Experts of a small language model.
Size: 11 layers, width 448, vocabulary 32768, 93.3M parameters.
Experts: 80 experts in each of 11 layers, 64 ELU neurons an expert, a sigmoid router, a shared expert of 512 neurons.
Training: a variant of Muon for the experts, 426M tokens, 6119 steps.
Below are experts of layer 6 (counted from 0) of a mixture-of-experts language model. Rows are named router (the router's row for the expert), up (a neuron's input weights, with its number), down (a neuron's output weights, with its number) and show model dimensions 384-447. Each number is 128 + 24 x the weight over its row's rms, rounded and kept within 0 to 255. Numbers have three digits each.
Before each expert's rows: a language model's description of what the expert responds to. This comes from a sample of Wikipedia text that the model never trained on.

# expert 37
Description: Section-heading markers, opening parentheses and quotation marks around titles, such as ===, ==, (, ", in episode, album and history sections.
router:123157090129119115151146142166101085122152150136114144124132083103140089125164165091103158136116117138124127137073157121118098194157162100101154091077135081124116140152170116148140086115095090
up0:152105138127090154104132156149091085156138095114121126137168136156102096128118170136113178155157171129150135127160074136128107165134131128150111103095133116128114161106128051109142108100160154
down0:114105184113197121144118142136153139118133147117093158108093160078122126092128120125120052133123121175133118103131116112101110101117111111165113134160136117155150142187146130132133116135111121
up1:129165132143113132127144112098138107130110158148108100085159132094138107133148129069150105133137113131123123165135102139151138144115132164126097129120114092117124156164142149127139122136116116
down1:090139116122144148107109098166117127115111147139130158186101144107122124102142119116129114134111135131137146120160094106130143146144109091134140129145165117117136140181094105128149119161117082
up2:130124116119146093134167137133140159087156115166115136109127136126137117108191142120141149166117123153114116121091138121100124122099093139100151114110131135144170139213136155114149129138108163
down2:149108172155121082114108148121101164141102153116093122139119103174134100156154116155114136129158093108134087143147131131145118144140129112175142100140136139127179140117146086132121146123131121
up3:143131118140127123118099135121121136139151110137128156162141132135109129130114169128110151163143099118137114115142137141123097114159175117170156109139126168116111118158114132166107111125102134
down3:096120108138076112127126162090147119145168097121107138139145124132090086114122134124096120085105146104146152068168157131174123112145170124120094126094132146135106137131088164125158117107128108
up4:112113108106112118109102126112113120103152145152129155124130077141121119093120076112107146130135083124139138125146145117135121204135113078108103123127151141138083133099113135132127148117132146
down4:109158153144121136138140159114148120133120115113091107110138117118187132123103119122137106122111143107154145096138146146084173093155125129103155133137126142141117120124180139139121114128114155
up5:088173132149132139106144112119136121140156116132153063102127138071152129097148129127105063117070126106101131130100149095147141113110169134093126118189128148150078130119149115132125135094141144
down5:113102125124127119131131130131133139155124137107125116106163149107089165101148166032143155151152117105105112104102129151143147154166127099136128125118138114097133138135122161117090146096140097
up6:136154108093169107180137121110108189094126152145145095123128111110133127130128106121157119175149107128116166160115132144085139115129108106119158107133113151149144141157135125130141118172132080
down6:156138126140153109120140093156086134099126122074169089137140128127141172169103084107131148142094154161104124131126137125116138147120102114127117165148112098116160169062134130095115102131159133
up7:131124116158099144083153145144123125089111144140122167102152135183152138138129154165109145125127130115097126109122113133118134095122076138147099091095106095139104126146143126142113136132089107
down7:144140088137147138175124112135134110132144151097133103103130147170118108118135108130131129114126119170124124153171118112168116095120137130137138144114174150150115135127108082101091142139132158
up8:066157074141162145077144116123141123152150122129101134124138142141140093131153187123116142105113114114122109124108140119135078145113119134163179072079127089125148134150128162137085118109103107
down8:131118145074081110127109154135139105114111169068102125132118136108147128144100118109141141143140116120112133063165149166077169162178126125122171143098131184113166118115133134106161111133098128
up9:149171149136119122148160131113132103120117160094136168126151138131138108103164111148099138138124147095134113157129109119154125164103120127169102099109152127102091166148109068135132122124118114
down9:137137128158115134100161147152125174171125112126131139140103158141128118145129118174142107082122139153141111113084116138128129124139139114124138127173159132131134146138137108164132167108134086
up10:123075107130132092155141099129140119085156123082150162138135126141136106093087112115096130142143137136134110135135151155108109159133116147129129117125079134163152158060132134157140130151136126
down10:122146106182144113124114157120179114142143147132173131122125123128116136080118140112093121084150122094124128136152150087072199140117154169125131131134123143156110153130145120064146082130110155
up11:125126136148140133136105160176098096100070116107082119128153123120131110168168155121141143133135160152116110160125119148159122119127152084116102124147107135097161132134155131104146127093127135
down11:121165097123141144152109108137134119098134175127093157157136161116072128116114130078098164107124134126133143141136182148139131156123143100147111152103081107141110149112116134131165122175155128
up12:141126162132161115124136120138117080126098143139105145153107145098166112117124106095143127140098088161169126123107127134100087117105128108170086059121126103088125140101117129094137085131070103
down12:136137100146123135104129104180130140157087103091075142098149107102147118133107153094131118110131169155123106114130146136086113137125122139161135092107128143124119166121154092145194145131146134
up13:127172095138141149059125133109094095121091143178086161146138103128162115183155099131095109104094101142071123129100169139102153148153160058133132126092164098142063121144122148169137088132115123
down13:107147172119106103114088157127110137116149124110141122141154134115088120052152118120131099150135124137115150143147182139118178125123117165181126183061151156108149138100111108140078143114108152
up14:121135113149084126132130127117129122157168175113128185121106122129149106137099103153134149125138100139133138116058130128131161128177133120074118111082155076163140145100120144102214146125131144
down14:124093117189094101108151160129149092116126117104114117156134110141119183088090105156136134124153088130127122084108122093153093133151110151154116137147113176095091118112135126133121167102150132
up15:130133164159155150150104109123108166143102130134144095057083119076091119141164165125142086147105184129130156143139160134122116127147171142174174083120153125104052138124120091129104131148138140
down15:119133139160114099094126146127151079117159147108077167143150122164109124125115132153112174134123162108105107089081116111105088128148121100138136132146146171115119139134141107111146115131125159
up16:108123101161115156147094097132102114135144138124106143128133131187093181115121144105061175158149131120128160173100136126132094153118136112098099121101073137100147152144146128181135164130087115
down16:118101120147106141176136079120137100144092128134106073134110135094108094094144120115128141145150144127131134101156103118146083116150163107085162097130160103150131111074107121110110097148111112
up17:139141128088138134130126126123107111121073179130127096108120061122159141145115141054158127132118129121103166126139088135115112121131162105148102107136135129102106113129143132156129116137154127
down17:106123152104110143174156118109104140161143119140108135187083125122133152119150097152125145136090103142068110152127123070158161092093108143102132112130176122129155134134127125143168141144186137
up18:088104126148119087133130166138076089137105124186117129087124063159145137171126106116121149154138142094148112129112135144083096156126134128127163103142154126132140141123087121107159134148155099
down18:155118119130155084090115112140152123148146104108120117158124134123117088179172079129111123114161115110117151182128145060120146137138171128111154125132150128115143165152091139121134134117135111
up19:092102100097098123150151124119111092135154155069136096169152117135171096136113101111138105136129113142121131107100155118109084116111134136140112138087089138171103146145147135138163112128149085
down19:127123098153120163143119156122105085164063144125114133125123118150144162121159156114127107085098173115132088175139133129149181159109124113085133130142146094157167145107136131135090156147140135
up20:119138090132078123129129129110118121108124150116103123175135118103172105125139108143150156156101113147108143122158126161157101194126100144125111144099129120130114123128103154141121080139115115
down20:085126161109142167172101147110095153133125155147135087141115101141173109175156129138143129140139155104087115137122136161140150155111126156130140107126098163114122142128141119153152115140182114
up21:145123137127091136098125181130146109144119145132108121147158111193120160155141152156122125142088175125106118092122147106088165128132080130143134138173130109107097159152102152138141121125148131
down21:107166117141148107118145127183079143143114158149138172112126120135120132123140160099129136080133130144100117160137164117117126123162111112118115116102148105106138129146170104101123129110169158
up22:100131133115123125097115132104146116077125135136117172126093139166115125089159209072079127100119102114090144123147156134118101127098119146156143098159155075163167144143188124102193129137123120
down22:088152163105147137149080161091083158132114112123139148156164128090136104153124110088123141126105110115136107171115120180118156141202137110118152173100124182100174115089072108153087134130117116
up23:092152086132130154168105128143126134119130150116113133143109130099127111144125124109107154130086123147117120143116154142116136150150131172135134097110118110126099143138146139156140097170139097
down23:143149139146131106110133151121119096109099123124099085110102112096133134123092146072112077137131068144142128121147155127113112102092167133149140120138132188153128136154135149127121116112116182
up24:142123154081123120153170127141088184156140135167133173149130091079102113164167097097127137156145121114101110172107121147142161117100116151115156128145134144097140132126162112156129112126132090
down24:119156103111129109106110148057142111132168138118124102098105191133089132131100105132146153114123092122141130086143136103097152122100151104145080138100146143112127110100145208115094118100153142
up25:114117132132087093133126154118116133132117137164127162142173088082182135106151097099137160087102130137125101127107136135066120145100127172120117142122130099121142155104100142132144126122136097
down25:085130114135120212134156132103149095150103142122118120152141134135128106132103096126125126157094075147128155126105126129087091113111144093129099122150081147163170102153151156147135162132154097
up26:136119097118091114146067164140108121138090118154147120107113107111132132095168141154122161151094109140103144121066135104134131171115124097117188140122148115126155076119109109157141126128125126
down26:117099138140085123158173163153087123140135152128123147093112147096109044135141127113123135117107121131090173161119114121104147067110154155087145150126153105127124127105113098158146142110167131
up27:137138074122096135110137151109092097114092182118135135093110108173125131151195153134112187086137116101128146143085128154130163108130098116139137136134153116142187104172143103101102118137123096
down27:131119143164172119118084128129137118124123135111142134149137156118168133147094133115154143183148164117152143145120139145148106126134146146128114132152114124192121131121111133126127131152166153
up28:126146114110099125085120150120103136105137112083110135109128109118163108162146156126140119171165107168143160133125146111122100116121102100095135073129103130130126147087176132101172124164084152
down28:112135144155179170156094120107105138101136189169135101150137151091127107113118161115163163124118157097159159136118152215152137160121122165150149143102186098156089142149142119120105133104119148
up29:130140149149162074148136168156140138100190155110089157094141113138134099123163118125089128089119154134168142117123136143124153166094091120091182172092135123071106152121172143177175125132118109
down29:117145143132153148134119084098114142095070101162142113125149113168146172175116082148114147143098141115138127107127065172181099133138130129119127139177154107128119089126101123120098130139122135
up30:120143082162122110160139097119117166101149122100117194137165092073117093107106152092130183121147136119150144113154115144114127151115155117126141151108110147144132136128124142121113119158084106
down30:098069165145142134102129108087142141158143123094140140135120120106123144105132139134110086170098096096163097114106143179131076136144111161115162142095120131138144112124117135098184087109102137
up31:106182128140068137102140141147121113135138131111131168141126122131150130106113128100113141096111129142133115157117127095127118114111160087174152106115139138139156105155118124136115129109128108
down31:115116128110139123111086121121134147148126141140148139141137115158143136124135138081156170122174123113139133160146143127107135144143125143110157122091132104113118129127134106103167160102141168
up32:132115161118119131135117141146118147110149156136142140122168107121132152141172135093120134104109158097084172114130135117069153139099138131143167080119161121143125111147158115134152142117106123
down32:156154122138139127127118147110100205125096136115094147178151108079084122111114126152143155094128117139100122113113194150108138146109104145151123115130135114093126171137072091162118111120105067
up33:140111142126140148191160145126105125152170110137085099150111110135099114125133159119113155150125114128155120108099116128092097157137151079107149112143153144097146143132098181161156115111126128
down33:100152130155092124144136139143147088110149161145168157114140141130143120099173071153137098149154149113152130120124070112118146089175150140131116126169122106148121130115171168131120118117134152
up34:173116119133099172107120127147090076129161152138143133144128110152116167161136180137164159155144123116151137098095089165129158127162154149134116132130092094156132141121124114139123092142130106
down34:099139096138114091142139088108144136116121106135129130114112166152105107097131125147152160107091171145155178140122117094139167113092139130114143102105104145116097123133130126147110170109078106
up35:141118145109110115095133134136142114149124105121128162133145107109127142130112145123123075171112126155141064100138147163141108163096146128080176100112141117126112104099148153113133133117080111
down35:108108126158137128096112135138133118145119176131100140101132136127144128075126122100164132161120088129158154135106130107145094144152101126130134152119138128113111162102119090117162105102147145
up36:178114133108136125164138117158138100106150157109085124140100134136127142128079075182123110136074149183162105101108102119119164179114109097134130136145124118161088130141137121114085122130112100
down36:129162132172061096163078137140136145132101120161174149168141102126122121130109124138117116138144090140143159190128138137164063113107128134142147117117148101125129116136106097133156120159120155
up37:123109141128103152104186082133142132148131137120124137103174130149117122157107128136176151120150133145140109131107127121136128103148114098144131161120151146139098131127137106148140131101089148
down37:135132152154136125070110122096093144123121144149123169153140132128136129133185135159117156104108138121101125129110145144145097128126105102174118121124128159135116107183104151172136119130137133
up38:111122114119153114127164125146119131130142125104102122095114125120151130134114105167120123115099163123114140146125123098072158136105126146131109134111113136103145184140140111122084115153125106
down38:147153101134082144160086141147143139139086126124085130125118120108173131159146131113140149144152135133153118089160088130099104121173122098132141125181166152128108104119111129179168095141131138
up39:125140125128143079124125153176125144105155151063151124115147098107131105089158102130170096113084091113110098155116120108162133157142137107134133158084137114106133141120143114107094127132112088
down39:131111059118135149116140131128112122126132144180160113090144133141142117131153099176132152091147116137150116140124133165113149128104090131143139094133094111189096133160154168141138151148080143
up40:120158135087128100165134132106116054144162168173093125129117080089099094142077113075128124150172093139144111135106125145091180096137151109132142167090133112201142102134136138110135128116103108
down40:125153122164105146103122121125187148111086120117181194067126119128081109119143136104122121072151146125177131124106113133153113106153161123144158138122146150180145132139150107128106118173110124
up41:154153108129128107141137125154144156147100139125149156162116124125165130130143145153116145145126128116129112140153158108170134141139114116126158135145098198102120173147094128165108134108138144
down41:120102121146155086109117118125109110144126096147141110109129146096149139154173102092117166130125103095127102148118128146124115145142127129140130148072181155080116106124118100105132151232123116
up42:141125115125115113124138097141103141098175188127092111152108076139120127116144153115096153138151117114092132096122155134126028175141124074123138138143132104089071102150124133152145105164140091
down42:132133126138148164145148113152127165081161124162114104159155145136141096125129166126145116132096171106139123130127145118145125152125135105137115110104097161130179124097143105165117097091123122
up43:132171131101099094124141101165144107156133117146146123147068120175097114081080140115122143106120091135092104131116087134146092160102078120157072094091140162135172106148097103152111138130106189
down43:128100102110176113143143138141084161149117068087115092119085113145155110117074143137112098141144114098129139141161133156139113110134116145111108130137134135131097114099137146086119146118092147
up44:104125097150165126152150159133079130114145131110133102148138107109136135148150141097171162100120110112124147076105133117113132131108170086140132110155127135137145133149120121147104136153163092
down44:094127097131153121125119107175113127179106120123105127132110126099106109145107110130149146098122144091124126115120106169127126163145122124147152133101130180128112159116110127091113157145151131
up45:141113164120143082167170119159120132129128110165136126107129125101164128102130154123138137175107114149104167127127126116118147134108158104133109134124144110152087160107137146149149104102117142
down45:170162165124100140094087142087120165129147145120083137100112111090157104098105144110124132092107115152104118123134179154108136094110115141085156115118125166138134117162119129141155120145155117
up46:118133107141127107130118161122110117155121123107069125128140084128153126113102115107168132192112073121187120106082128118115153112146172116124177100122153090150159107171103151125141135129098130
down46:118155125107145114154135090146134103155160098114097152126092160089091098097171103140163155137149127175118131148110122124114148178084141135118128139132105111177123169145157113134154144138113154
up47:143173065130127143140149134184108160146123167111136144126087116129138131107071112120143142160114151127153162130157122126071157152115138123141118101106129073107119144103133123128128110111147123
down47:096146124149120116161134164131140138154101108100128126148088146097155092120143138148139117123142143140128146156129139138164128162130106136096138144127121139172158173122099105109148136137137142
up48:144178104121114084141107134114109081100099136106095143126127090171102131145171120133114130157126112115124109162106176169109139103137152126156179152129112163165121159173146103152176115135141080
down48:108175115125161105119104148127115119129170117142157162107157141146092116106163107146117107098115101149102136151146141111139129166133116113125187109151096116149163103133140137114122134125173165